Weights of a small mixture-of-experts language model, trained from scratch on English Wikipedia: 32 experts in each of 17 layers, 112 squared ReLU neurons an expert.
Below are experts of layer 12 (counted from 0) of a mixture-of-experts language model. Rows are named router (the router's row for the expert), up (a neuron's input weights, with its number) and show model dimensions 384-511. Each number is 500 + 25 x the weight over its row's rms, rounded and kept within 0 to 999. Numbers have three digits each.
After each expert's rows: "gets" lists some tokens that make up at least twice as much of what it gets as of all text. This comes from a sample of Wikipedia text that the model never trained on. Tokens count by the router's weight.

# expert 11
router:512470529480520474459534512478510537448536523495447510491460514495480504498490514492485466482486507519494552542509494521520516530504475496477533522463480477546507506492498474499494502516487515481489524511430492511517500527499484461477500516466550536502481485505512487521516514498536481526486512448494502568490450445486538475488506442480508508517588500490479513495492505497520522502460
up0:538512475473518486518526504509549515532514501498465486482514513495471513517508514491518482502519492521489522512479478544523510518523549500493496522501489488491518471494515482491499480494510462473492478486499540504515476518480516499519538493441497486529486492507526460562527455520496463507543514519482505493554461494491526495471471476504474535506473547450532456457530504542539494508484
up1:476463498535513500513513527521499510495503502489525505502470496517486475512471462496524486496530521471477490491510490484503502465520466461463534519513505492499495506531491500511482520515501504477426486527471474427515486521527522461503483460523515506497494477495512517502508469464488493503466521447494551505495445485489495521520558485484478486496526495471530454506467520496520522483486
up2:538525466515507485466544534481492515554480524477516464500519457491522530515543492517522520524486529519523499508503453513509492496471492493556556538472506510513530502463504539480519503478493469513539473508482497494504515481484521492506483476490532488502543483564483542492541495456507476497509506464453484492477520502488515534501458479543466505472517497495508512490514484487503467510473
up3:467494485550501540495517521462536472491506493447482468532469535490505523493489465494524510509527483502547497540504482496536526540503515492496476518502472494465484508505546557550517488529470530487467519489505477468490502523506547456491518534487507519486549494521509490478507525500512512515447533476500505533510492513475482485507542521494485441512500502533569526478522468500472519497476
up4:486553499494486457483490488518468502527480529476496501465459469474545474482520487470477522528494510518541489520480507511480501522576499530521504543480495484519514551518531540506554472502518506503505497553487457507512465494483465489492479504458510511466512487484575543491456556499525457490497500474508528492492529487475497495488457530473492481473475496511530515468545484491499525510479
up5:531471501521542468491464469474535511486553504484507481468482528463527475491500540505468531530506446519514501466498495490490497478505508512509553524525464484505495470467513549494493515523458502500487509509422517519496478524523511474503459545503526472499549542469501539481476486526517495488482510515507553557477508494538512504496474504490539508514511461503504474507539492504462524490526
up6:486507514502509502492508505535512551473498532521513481509513508479514441502500502519458533487546465457493508510502493519483484530530567504517523489455501501513539510521482506450487528554508499516473487528517487508521530541492471509500500501497488521417480516538524527472480528474482503487496486527503469472500506538500454491529525514473520465497509513488552502504551486527487455502479
up7:504487482522538504495510488526515494446498525521464453526480499507508528542578492498490495506520510496508482517500471515525479496512461497517495513447526459507483507471494468523462505512496495455460526499518500470527475486543498476503506493458468488500510491502485456507490527477484477494517504492534524545491524483492475500493500485536513489508515532476516479454475533468537482502491
up8:519490525536505465519511524478548507504496500473497509543489501475468547451506520473505462527507509476510460488504509489532502507475511486486516504478488543520478491502523466515493488485516486531497475508501505469550481537514461535451487464477502469513508519531496479501514554518544466509496493505467531480468519468514466507473533511489504546501501540535574522529470506531556501478498
up9:512506488512482528498507476507506542551524509534427522499478477509550501490486471537538500471520498529490525509487482462482506555518501525515496528482490487530469543482492545506504503546485541490466493447505479509543516517526565479540512472498519506481492537481491501551495520559499535478459501527521509536489516493502487514442453517465538550462545502477518493491530508506490479486518
up10:541479513525477528493483484515520437522506482504485486476520489512497501481519501458528502485504502484506513502470489514509547508475473489504497473453478537506484488506550524474479494580486486466452454455561494496520531522496478479509525476473511525506524493485529490467502504533447460508463529458479537520509511470518518475437470510519483474519479544493493466481502471552482533477442
up11:569471520494505507483548446492518494460501510502503495552488514533513488516560540470537470491521468526477509484488527478495511571481499500495446488490486529516539470465448457516543490480517532476529516521491470496532530489504483516484488474503561505513491483514489499513512436500488531536515481491533485483510509468507496480480540499465523514496520536490518494520451518519499481446469
up12:509518506525516537492522491515562519458492507532507479492486498475488487498488516496485519520484485491528497479463504467512511508499509514480524460509481500483521452519472512532487531482494495516468455487536514513517537497503504483538511519461530495454506519493518465454559458525485478509502476457509516510496474476515486514494502511489506472518519509510469525500462514480467469496515
up13:524529471508524525526517478529493483500507447515483512496529507488505453479483495521516478490519501459486543525473514500443471473522526518478490520497449514539512488525537474468546493502490475455505511497513474494504518521513531504525512501496548513530529499535501538516524505517494516469459533495480476476506490481474457509445540443489493506482497486509535498457464490492507517514507
up14:535518474482489446471517489503502467482520532513515503481515531508522501509470484485484493501477482453523505518489518481508519535501475487492512492466505474493530471512495483498528485510489519523491508490490500512550487480503457515461531549474550497483487521474504508506497478525502477543470487524527554496477487522465515509489498493458515528466515456478485516518512466513505498520534
up15:489489475490477473469478489531527446498511466526513457485527480494506517497543526470486542501508493496538493505512468477529517463525455509590525463477496486499474505478496509503510529494471503543509518465545499487504481479469520476459470503484470538458528458465525569500458503551531482476525476465501515491489541512499471520503480496511506486497530478520482507474513470517496536455508
gets: " (", " ", "0", "–", "==", "==="

# expert 12
router:511489513479471472485486529491539504512502508566467503501503546461501484507525539517519506451499484496474506516508501510492533527523485479470534501482499494533517550458485504532536452508522509489511553491484494525511487499546497469472517493455461478520462464520505529459479517535522480517481509521531477518498526509504516488528482476504519481491489530456485490535496527454494512437543
up0:443511501528504506472496516466477498489508531491489511487529502468502494550482537510478506543559481474498524510457504454449479505507504528471484530489495470523523547474501484524478496514504469471468491488505517522502523473469511494476485488476503494471456512529497507489527497531485520493520516449478501521519490529459528524476499490498449494535517505492502519535473492528515513530544
up1:485493537483501488544519551526482502477529516472514518475491488494507520499571504516525437494481492535486508481515467490453490477493471502483492494524460517547524495495504525478489503543462504521539512525488522514489493496514476462514518494573449518494483502481511465492525530476494519502490509523529469505517469510512543514499543513497533504448497484509521488448495492478505519491480
up2:503514482489524489511496413476496534422484484516542497541476505528524545532470504503490582492496515526481515507525503500484509499491524490477506521544525526569491517417487469522477519559538474493526526499518519533556504496480522476468506449501486510496495497482512457449520480475488481482495509532497484536482519528527460486504471491483482490468526538526490447485517474461507510487495
up3:459524474497464484542499489510470541493492484510454518480456507442474518517476516510480494507480521526488526474484496510492514542480503499525497478532502518542499458524502421514461504496496475504480479516507492464525496500478523500506564522551492472527459469494485511521530501510526523550506475526488476525486518502480495508489496480503528469508503441507525495495477538468516451473487
up4:487482461499538497488555479526496542468495481522525488503486452475488535456481522464475523523522502497523525488503517478518518471507523487488476506539482496490532526479476474515496493465514542484524516491447483518527448512466450464480531477513487552487542503525507548501521516486456511489508506494483496496506492482516458516517548501450473466504524474474537440504486465542509476474492
up5:484488479500466503461490489487457467511488523524545477504485531488498508504522482482474496498484532491484538506493491462497494527531488491467478471480520510503516497454481503521510510487474519501521507464487506480493453468517545488502496534502524534516490526518517487506463521554494491468506465494524494519475498527499485469504482468536496454510482498494476551523480505472506514518520
up6:497485511491521496479503538480517503518481499519484510506500525473471566529472499477512487502536525506537487452489535474507487484476476548497518448449467548492471484489544517540529485482481486493528496511485460512530470543497554512496528540482517516473485495505487560512507514548526535454458491459489514439476487486517457499436473494517513498475494495522499507515477500524523537525484
up7:515476493502505492503497516562448499489476495510514464513481485513525533530468524489496497505462497553537488467537513469545492494497511506510456544488487487503504509489501480500478513488496521523492516545554501499476508516526483480510547497558498522473471507521555518525517484524465483515488502507498496526488539486511449512510495532511479540497509502509510459516489489519502510498530
up8:488487503492505491486487507540460574504475509471500461544464509510505529503481403505492499481524499518545486537477471459508493519533491491468529463492479515480504530519502471527513468492521503504474518498506484537505519480540500495540509513488506496518520513510509538465490498452520500531511509509539480507499475515533547488502541528498480514518498517569496478467538488504517491495492
up9:526475516467526525553530516506499522496463465527540516550466469487508518453532500494535539522472498479495441516491465532490519545510452467474518484487475490511484491507493512505482470526531471518485518484510476475545487512494515493495437485483512521517476540507531526464502477481509516569519516487489487508518487515515546492486461513505509464497505507509463456509531513497522480510510
up10:499461489490516491463488502543488508506461478452498500456487439485481478498500516511502510473487506491519517529480519503478499472489502500466530535496480520483490457496494508456528548435479533519517508491470497499475498528475514478511529473516498517487522472503465508474470507496477540479500517511457496471490502501535525475470527515540498500497493534508460485439480474484497529494470
up11:549527493484481521504521505463514502542552500450499513468534546491460486529505535517496466511457470507524539481533542507525480526495531495490542495485492487490504525557491504523497540522501520471517512523543504512513520511537536489528522515488493512508500500556447495494484427511493526502498507498552528531507484471488508528460491488504500533474523471503485524455465537502531495503478
up12:511494494494521518470509503480582521471490508553477515458503487514491481488476549519505498442498510545521498500536492471509496536479524500512495500538497536480518525506536478514489474498518516504522542479521489487479500485480502463476533513466506496471484494509521502544482458559497485531466483543530467496497473496516472467529490464474486497497514535518458497486503499514489498478503
up13:480514528490545490493500496539476477448483577472539520492528520489570509463537568480477508558501510477528434489511526514515514516507523524521458500486497519547482466485521507526541491495468483528497459475444537513532508547527510490499499451492479531490485495520539476492486516528514513515461483472454495539540527486511496511483499506513504480522517514486523549493491478513549551523495
up14:506529513551495541469487516532494527508436512524498524475488484481522492495483538545516540445504462480458490493533495535495526502504482462467559516517527501521519539466464516458473520551452493535523511492509467526478498534533489511465493523469510518469504514484543534502530492492498517543499491498569491518500481485531480470494514519476473510507493501491513483501495508490485507460526
up15:479513452493445500537547497491486497511524497467497488532520504463512521484487509508473509516541470484510510510490507444475482487494465513479490538487503499519521533478475506504471465468474499468483496480451509491478484515481518495509543468496555525479495492497514537472471503499511525497494516481509466485509500510485465504520502440494482503517522510499491455487497474531494496525497
gets: " the", " The", " a", " an", " to", "."

# expert 23
router:458507481477495486500541493480490519479519515480494445499433549477537499500473491521491541526466490490477529534514521532517522507502503510500523483462494467534505529458500502472523450512522491522490496497466492526523460480515552471495563464466537521466487474511484546459517491497539491526489502506515509519545531470471518501519487503478493503479510538476526440520508518483544492478480
up0:478520495495499512490458520523507467475455494528481468508427531514517496474490491478493503522509529529516504524524475493546524509490461516488506470458488536481469498504559521471528478490483539486478487539477493494501513490520525497490511497465485531528502478541507469479503516511479505512522468503475490485477487436508511520526457493508520463448492508490460483475485504508482481558508
up1:528500502479475491541504508498476497478492491511529515526542498505499478509544489528494495481467482513474486542557501466502479497484532440525543496528511504509485500441486473510502510476475515512518460506520494498514518471517512469481489516480499529505539525472496496479496500455494483515489523453508500492522483508520495476447521485492511481505544442486458506464430514477518445450532
up2:479491514524528515485491485520511507494434512504542487463497499507514500526494472533501539482470515502525460504520508511511481507509528519504504501500502496513526549490499511524504516520534526479546498522487506512489526530516501499472481464532534524477481507496495522494524483454475531506465503500504478469489539540488545479518518448538507524542520474508468492503482466458507554505466
up3:502491479490499504494493525546476519475516503550522525500504540492521496531504462500522499471520486483492559483518497512534518452487509469523481486505527526540487492501482510501525519506449467514478479550496512496518525505493544510491514462503515519489497479460457502514517465495472526545488540514489492522448500508570442452524490496478465517478549471478488469507491488541510475491486
up4:464529542511489480456464488499487512488500474496500518504476493506540500503478534493459511487485507492483436530467544506480504515529520494433514482477551506504469503456503516502499495462512482457458513480474440477546497519505511472468508480508499492503485491574501546456523472491523541499463480454487490512492530461521522509462489465504478474520438549488545466542523503493518513457517
up5:488516458490531545519534483551546518491489523489503511497492537527486518525503513476470452505519517530486474539509494510473521474484498496519486521523458485521520462543495491485504503485492516541509525530499520468532514514496560499496537514494525510508507519504461443490465501485558457538496492458495501479493536476516478496501521459520520457496516484489490491490486501456486471453501
up6:456530452513540492480506451489490512458495503505503513494461525556524516523544507503515526480489497494484533500506503500492533530515494482493528471481483484531496545506514473499470459523526483510511506507503460451486488528503511515515488501464518479469440493486473535482493459498480525504467523455503465480510468510448469523505499491493488540505550480502499526476486485504474510510523
up7:483502528517504486470494480525503499492481525518495507474504518522520537537463469516519481501477493517477522482507490506466500509440519513494509503491523483519529532533531452496475522513507497525511534510477442466432489508490471497497516484475452521485502491539507577470515486478501460470516520496510481486561499510451516481508504497502468530486539482546536513484478498455515440532481
up8:445513509480513512484498442512503532529507495535529497485516454455513527508480470481518522472470518497466438540523512521471495505525498536497486519514475516547500448501482540494495505469494483468507482496491524502440438537527469491531498502483515557496511459515546487448514501485470492475519467474509469505517478494492537479499477508531487482496494485482506492486461490481479499533561
up9:500504474486481505497496451505505512491522519473452530470476495546507495509531500501520506517517452501526439494507540515471525524516507514529518470513506513516530543482558510482497510506554496535487484500482506479515519486493478446485510527490471546501483492478489481508520477471471550506489511511504520536496498514468528516488526520469510523499544456493567492486485499507489440489489
up10:492535505498514512494518496550493507497496484534504501533505485500485523493518484489489522496460490458491477474536478509504499481519515493529527502485468543518510496469495498516513544476511479491468534481471513551490508472509493516452552530474484523502492517544506481494537450498527460515489470476489509485490552491461515512442495484517488440515520494526516512480522482492446482489508
up11:502497481520490474497471506488501493524504531448478530467505438466503481494495521450478515525527480486496524500518495484470476557538506461453465491443529510521560488515553510471513489519484515493525473505514488529492510487509518476460528534513489469499507436503459538505468514499501484536481432481513476455461495490509497512523499486510526507496520497495517460504515515554499546507539
up12:487523487490518478540495488521526518490532533470490554541533512528541495484487524511512505534475493517478546492521477499473510527514510512521526521570484491509485461457506499492511500476495443513464506508505493498489434490509503488504504471511499565504501522517482501482479478484491512556472522527505520499534515474575492520504507528448498490520501552535498488472465503509500491474457
up13:504507531482497514513455483445509503544508495496488491528475483530510539492511515485467488504500476512558461496526491491472517541466479515500522512497498473505468517484536532499494507513494508480532504515483501506451490496523506505496501499533497501527473477464503442484513454527515474503483513510441503570502492501497514513502562500475556516478514485520476497509508466513527559510499
up14:498509457527457501467495482512510464450521521539480440518474552506519537485507507513492517500493458469511475487490466513494495480482504518501496490496528472469474486504474501524501454477453484427481503498439490478500454534508502504471526470527477537471495490491466491489484553498538510466521512528468469484568518486478485479536551505441512529472507514502502479511538505453510467551512
up15:479539522502504487455470498530527455484537502548487481513504491542460512518494478499489490515501500491492525528515507475505478524495489512495462484536454477493495471431561478533477510520482540512525490522518512529461456469475489473503495466477506514487475522502501551507498459497507526493500499521456512459530474507484501485497540455476467494507501481475499534461492493509478489502535
gets: " the", " of", " to", " and", " in", " a"

# expert 21
router:508495505493520531522520514468473490451507516493514508517512539508485498502511464496521500507515476479584502531515529496395479512516531493524469493521495503533486518466552465485492507526471475470505515554498476501526517502491496501499493495484496489532499508525547483513450526505536448539490493489491429477534531524495499541550487454463478488461545491525517472509503503505527479532460
up0:503497533522515541511456512495455521518532544502529497513475510513495489558530478500517505517548537553503509499514553489508519514443517499453501500496526443454481484453523507528535489459448506530479502522486492490516499472479503458535510535526486468505539493496488448504537513530434466525500512482505511520503508516510517491488494495505493514481495512492481445495489485439520486481485
up1:519501494500486514506490484505467484524483531511484472480512504477516495518507534490509491507470450492517482541513503503489482514519495507517494510510535524522521521507484452497480503476516459509527478451535506454549462489543552461470465520542436481491478471461470508500507542495466492550491522486517545472514489542483463492476502493487504512456453505472489482490504517472482494499522
up2:496490509516472488516523502494480491524513530483522502511516500473469521473496467453450449531488520530507483556531512547476533493469534514519479500471517485518503475530490519470472514473478504516511508498482460472469492508503463506510489532494515452538496496462538513459517507532494523535510493509503481483494492466487522470496498435485463529472522470452501470495540507472583508537485
up3:472452507515510467513511475467484412492485521461528501530485485524529523499451490498483448516490526479489513498512498525528508525472504520459472528484491515508500534533499510518485506521542464443476514488483491457519476432507484545544473490467516539469476464466489495505544529484484489509462501522529558493517486463553507491529492506557500480491501514494522479487509525513459485500516
up4:477507526559492530509480524469487528533498546468547522522544546486478504556510463449554501503487544463501483523531485520481520512493518526479469501484479487463440514457491510476480473489482469485534496538438538503552496476499488497492488511505503527506493491477486526482501483498476499495489481523495493481533488461512502493479485525513496481460496514486424459459422487516506506484498
up5:486524478489556485512511520473499509541469517493514480504451504448492515517492519489456535503478460435454481457498499578508508522507530486499524483508463518490479523448480530537487520510528486539425527465487525514506528504511461465503502506505478497452503521517493477473511509537517519511491514462515537481503495502478491535500510498455499468510516491535509515514479494486542496469525
up6:555493516537538477502479496494440476473535502507498495473565523502506527485540398512505480506518474507481526474505554451476512510472509465470484549494507492497455538487479501469515505532509478474509491491517467510431495529489532494547481525487450506525470532512511496502475528540523486538517529490499482487493485502463501499551478519492510495462472492516531511469504490511533480523545
up7:494534515494569536496448468499499498496463487524497506516509518514515440469502461535525500510532474498475536502519482489511499497513471499483490486531531530570483530505515587450466513522500488546508505522462535523478522517506504535512509522499519499488511479508547520460486480531474525502523521503492485548495491497481530491541482492491519545464465509514517489473467574496483502504494
up8:526484479513544531492524511531481494501498552462467475460499505520510532462532522507480503517524498481505487496472506477495506499445457478516498476490518499510513502477537525500512501525463543512531561475472597493537546547517480477476474479474523511475492538513513492476530476550508505516496499461510491507501497512517507483461471501496501483479507543484523501503483469528475540477522
up9:521458517506462470497450519512493513490511497557484449527495496442497490502497515535499544493497478508489510523495571486476494564518524527515496512520462526481491505486477482555548492493497500512469491525526504503527474502539502487526556484477486504475507482482484517475485460503556463540477488508499438489517534527497485533487515493432523503468475546501551511491569489553516501483509
up10:545491477527468469511518524492524520555496516522540502503493482501498500509448530490543512508511471509493543560499493510535492524479494447487527532488551477491467520491491455491496487482493483454551459477489503472499491490517507509489481492471553485480502473505455525471495507486531499486463507492533472518501486478453458471514495520517500485495500445494485507472481490534510464502494
up11:513472506511491515498507451489512537508478498470473468501523511497519506489547501516528566458487482489529542552547488514515518477494504466492484524503503502472514464490538533499485500500493477472491501510502524434498514542500531502444488487511502482502519548490496544507490498445521543520475502549492521549528484499462498481550487479453503497481488502498504470492510519460553510471497
up12:533522490503517474538500483480500489478496492511520499508486490489498526502461490488509484475477502464479482452494486469496502482508503486504506465477551486526498507455547515485543455490512492490487486517494516494496490527465504447477493485472509460559490517506500516537487514482482489479458548492506486460501474487527473535505494465487516507449479492501495500486477465506547476510477
up13:501466533509573568532467492478517558486486497508451484518505513467514506525493485514502503473469451466490485487512534489462513541501520520499467502495493519516468477520494501450517490497527471450507520497471470494526476485531481507533495517503508509542537511481507498503472468541488558514470489510511489518503496475442534500482478477465494502487509463481523512535530523490486509494505
up14:577498483510505483514492496452476486481472488507523477490516538525503500496541492517521527506494477528460470499578509463539495517460529513541514519511506475466499557484489490467521525482513442545525493514475525490470548524539484500498496521517527473490517526518494495466488538490502496504516509538490444507517492535492545508489472471473484561482482466507462526498557489519485509524436
up15:467494482466505507470523472501486525482496532513505459497468503472522500504502450497478501508494484541498461506480541550463521473487522501474515524524506469492481534483494485500504513504482491460504492547490497489524541525520504526505521500519501522462496547493479502507514535481515512502533485507483431473506483455528491483467498485489508474510475527477533454470462463502495456505467
gets: " ", "1", "2", "9", " un", "–"

# expert 0
router:517483477522530476516525477492482501553456533542441518457543524503470494472493526490511505482506461503495508523496506499447488472512548463492459494445506510498491494515499507512498476489496470520521551521493486495501484516538486450471507491451510513479490493510488540503520514480510526480474490507470497523472496469505532542508478482474502561472513458480508500498471461477524493474499
up0:514503507526510538484483501500513514525488521501494501463496475512503485499500473484527487513507517493493464533505472497491479493478517557533537476570508484539510499497507565523496467484514478499512470491490507520514480530512502474527560519486526471499523509515533533455476472490494481495504482472525498518494533485479512553506515539500481484454496449529541493460468522469498468486495
up1:476499489477502520514513492469451509500474511536514517561493508474507494589535508450503509486470493486478471443472516518507489511510489463513495530507526530493557477488519528514513501492487523485487458488488475517470449491517517458500457533477487520521486532499500469496471478485531501444509512499474444533485556483481540549509491485503502489509473528514501516549437523453490520463489
up2:516482507496496477484479527494473448511544570508485481571477512501517495480483510497490516481512458485507474519505496482458498488542470474474484512519481454479443463545524518475533480479489463543498488477514520475472542523498501429510501487510493485500485484487504471522484536475521520525513518498555482515510510461542479455539515488546500501496459535510492509528458497491496491455481
up3:503457475501527502555509484511497480506506518562473522488496512505490477463527494528512519506499495486453525490520534447511525501472488487501506476511473469495501509528506499460518474492483550531494523499473466471535501501471511494531516506447524517511473482465502499505497524479515536484481467429536449481533511465497498498500503506491492447521491473497532494478506534529543476524493
up4:493506525501463446524474509524507499474451511510510499490507507488480470488477501471495523510464540492481514517506531500487572486508524528480523464517484490522483505484508528524487526481480456485460498506537497519498521487459483502519492487519511469486529498516506506514477484528494530545458495503508499505457518527532500545506477510531466500518504521546490505485474468488496532472475
up5:546492491502436498510486528445561526491484498477491516514495490466509488499491473521509492484508509492499538510486520497503451556510510434468484507505512492491483469504522469478449467528511543535491501504481505523510466472540504489559497515505460532554499528518497469513468484516480493528494567495454486523502466521487520499507471466478465514519474469543497530470487512494447519517449
up6:510486467506493493526554464485474505502499505543499520483540532522521499497489525439507548517488508515520487512511496511478535510483499498524485509522492513515528516505513550500472504516485475483538492513509497500497521505477483521514508517510495494460452522515509486495475442532490490529482442484443457541497510523516521529518502468521470540471546469488484491464482472489529424443487
up7:518499487513493480550531511463451481531518502536529459490516553517500529535503450494484515487506496523495494498524503504443501485484476496455473536483531444548499520514505525536508437563469508447483505494465524489487507457536501520535488534493503503484514497525537509477510482527504551509495474474486514521515494494548494531484455492499509509470496530457482510502461509483508486473519
up8:494479528497516493515508550480464538542489505509526492497445484512496509449482529505499486487491537507509455467483560484492507472508490508468470492518475544529509552497486468514497459474476530514448483453516461524473486459504502476482504451511500545471509488496483554503511486521531472504481524491482513498506496502546491467461495509553521531507493513492502493509489485536527583494488
up9:530519476486514525536564510480481521503543488494544491534515507458494522475487476491489469511502565511515498497513516501517449501474539487531483537532492464523479467485515496494508489496492492487492499462421494480513504483471465536507520491491497494499534496473503491483484513491498526447509496509498480466455505519474505527470495515519469518505475518534486502499500468507516510496498
up10:467484497478516548529524524515465516466498498452476519497503449480482507505496532535474505486500486514502466526510517498483486509475451541459496554521498495522521521481509487464489516531493517532497513541512503486528512486505503497502466490453530505470509493533527532519519517496509495484545512515520516534474475505530509496499474508545508496473512477463454500504470485482504533490482
up11:484508512516487463476546507557535496514467491543509489514445490514457495504484536515518473455489470488515486467500535484518473485499488486474528492479490491486522495493467524485466504493511520525515548487511456555478512474521481497446505492496464505475490492539478547524510529491511497540495490505510495516476451476494518502519513484511518518435504504518476521491509477507486461492462
up12:575532516543496505484511469472499542509462503534493509496494538478498509523520479477480516480516481465487482474479501494474511466512493554493493484538483486480503549510507542527464520508502536520513492516488445482509467514501506515508448463494538524473486485473519502488468521493528507511447484497488519496512463473495504487478494474507506481466508531529472504521516508496511491518478
up13:461460545512493521494502520469484499473442497492505499488421536512506509492509511503530500468508494523462498518477490502518480502527508466427507492483526499513503533472484518472545481537502455488487500517488494473445523528484489492505515560467502514492495518517500492473497510469500501506489492504479516506478495506536508481495476484479477547543529514514484483481431486464496505493524
up14:527508479497511540528523526453495458481505551486476496446482525475506492520505462520462531465479509505523480466544503497518469491463544518498489481520505499510489499526448499544501500518488487480488483541492498461483506537471516454483496463523542530493507438484505523452475484463489454475518459487549492500479525457517518549497490523487527502460503479543495475477507523535487456467464
up15:494478505523547510491442499479518508509500515496490499508507508498494516531498515527486478511533451497500477520528505493481490482470553469483481439509496483469482514487506525540478536500527515537530564506485491513513510489514478477474482487494514494483499519456495515518489467460529489489556499489501535536497499427507495530479532471516444502497522480472472501494485509478450494440500
gets: " the", " a", " is", " as", " was", ","

# expert 31
router:512533541485509516486544492501503486491524506500495547504476500466496520465512563488462465459494521501545532470519513489482489472466475516478529484486497519560511498461518497516483466519483502486508538512492522537509525535471504492448480521510530492496504511494507479479490516486532459497499553443496491511513490511476519476486504412449492462469548515497514482527476541527524509498465
up0:494518452512512498531514495417477506524505503496533507496486527491470460472533435511453519544527510479513504493487492539466475482500512515514499509470508530500463513457501497488529504466518486504526469556492512447557540498483467483484497511504484525508530504499547465492474511475538513501498506513517473492500473497516442514479448544468479506476517516506536511528538473494488496497481
up1:487478501480575513527505471493502545483500502499501447500480502486486509501463494512486493508510487555506509530557537477505515503518493463540491476484476466558514522478499561537500495468527502557512466522453500514500504508515474476528497524526522521474540514512513505493530491462481526475505518501504559522531479504438498495533506503521515510476500502485537568524520496511465476496502
up2:451526492517491509521552476509461493548442485486515527531488511506515502522518491473512546456499471498493481508529490488479507520528499549459474521533519443557513500495524495513513539539453496523502465498537515530516510511472479499533472517476520482468503540498511506493474535509501496486514493500443523527484469505539514491485509493482472507490477508515518458486466501473571449517484
up3:501469484496494494523485510496517503518510505541458513515456503505520510497525505495536444459496484527479519491548472507511513485455468547480480533488522514543515452478530495509508508497506502460506504472515479486493491514498485515527513527437537497486511560455465485500485526491524470518486429506479557528507542464471503495458496536448498449475467487459476475510493511487522515486525
up4:462504488512464478511506528473610512528504548489486486482442513522449523535501512489550516489495523457465509494451462521504507537516522468475539486497540476481511504508510451503554544482514518473500487484551522458512506463528454501532498537479482450468496511529467476498507555446555469516487484547490495466443472471488515516480489519508511516507496524507477552483457479495529511499485
up5:499522513557493534474498493535501477498529507532494514514478502515502501556494521458514476518494508481525544507474531519507523532563527531512469481524482502502476516504457489463483460521530513487489515495486545485492543515490507494558514521513562521473457507477509522468496487525548484501469479505506534536486477515528511521538512521487462483450495474512508512489510486471522475497477
up6:449514494484473506510528519496474490484491489477478497479484483482510486501493517498504479505481463465495550524477545495477489523503508510505522483505518475495503473522502529513527553508518487511519496548492480533471477505480527484521491475484450479463537534518502516478549441531475510481502517469503525417535513535470475503520491513446500528527423460440500510467497484520512499501502
up7:477506527540513508451511514494510539483529518544568497490519515527493495499523494522550508464492493536431497488498473484502502486489493466481519489509472475482451503501501480493487534497458495521462510470506483489540477476520492492462514532487514543493497515515510489473522485486525518445491488521498480514479480542521496521459499475489474524487502506461445485517494485487489473522473
up8:452493489483468516468527510425485505506510486478486527470527524511469502515495437504473547542507505551488459511512545532487438494503537483512491487514508509497500547484462484505503569495479450504492487542512462469517496457538497491484458538479487519488509489551531477483495478493475528497503502475512468479491505502521490534535578496485493500541510474474499533503502492500506513495467
up9:486496488519482509491502510527471513509522516437490477531450538485516471497478495473541510519505516509504541479533467491526475524489530516488532541477497486541571537474546523505461511556553459489519530480490508457475515485491514513512540501468520494452468506513509528502479515490496480516471477542512488490469506516532508492482522504477521453513488520496456519467490464492535517505487
up10:505514498493509546446451472512477489486531488541521513498474506487521512486485488501486484485527522495527511555523487545460496518519500465483496519457481471449524487539534461546527494512487465460509530528483494530536498538496469502492496454521524509513511523465527541482499503457499525490442469490507512487511496498529478483520512453532474521494510514471532499471495481537497545488479
up11:506510510515507509467469473507472504536508500475491510472496477505516518508520491485482537507506519474511494506469536502520525507506498478542507468528541479485487495489452509469506505507481480484523505505493439453499511532478502496536484524536539532483511450497487507412519517452564509460502534535475511509496503438520516504519495517505489504507490487533509505503513522482491503448510
up12:479532469515530424555549477508502510542466485510512500526499510522496521518527509495492540490529475438474496492520562549483460511513487471499500518509485558527543523485537437540541469473508526477535524496492458507495514537504506471517521472493499515532484475492464485519532473522468524504475495524488504522498476522530482509477499511471482519517442472466469535485507494539481493507544
up13:506455512470501506511493460496506539462476488524493508499472488495541517532501529457466486514481541480511483457494475510505502526468480501472510521493487471481522484520540511488460509492497480518480473463542513480498497496510496492472540486484478504470480508477463525506489547473533524504488501489510508541510517461515510552547489481536472485530481531529485510492486517481487522484497
up14:487522470495477506522501503542523490482472507487488472509471498464494468515569504513476521474483506514522486494514516477452526515519504518477521501563517549520512499476507503474538458487460462494429508502528526438505514504517496519518534477482482512477550499506475538489530481440518455491523509469476528531525556486478465483500502515485516506490506526487507486499537514513522519484504
up15:500455501511465503498503469524486505505482533527509479514516501508500509490531517506491513525497501513511522516529486451516483480478495474476526496522490463467509529486497536523523540493470531502498501507537473491516443490516485478520488490490536504495492519499509489489511483526548491550485501488502502489521454489526507481504491509536543465478512467528529539475493488476501488540543
gets: " ", " (", "-", "–", " \"", "/"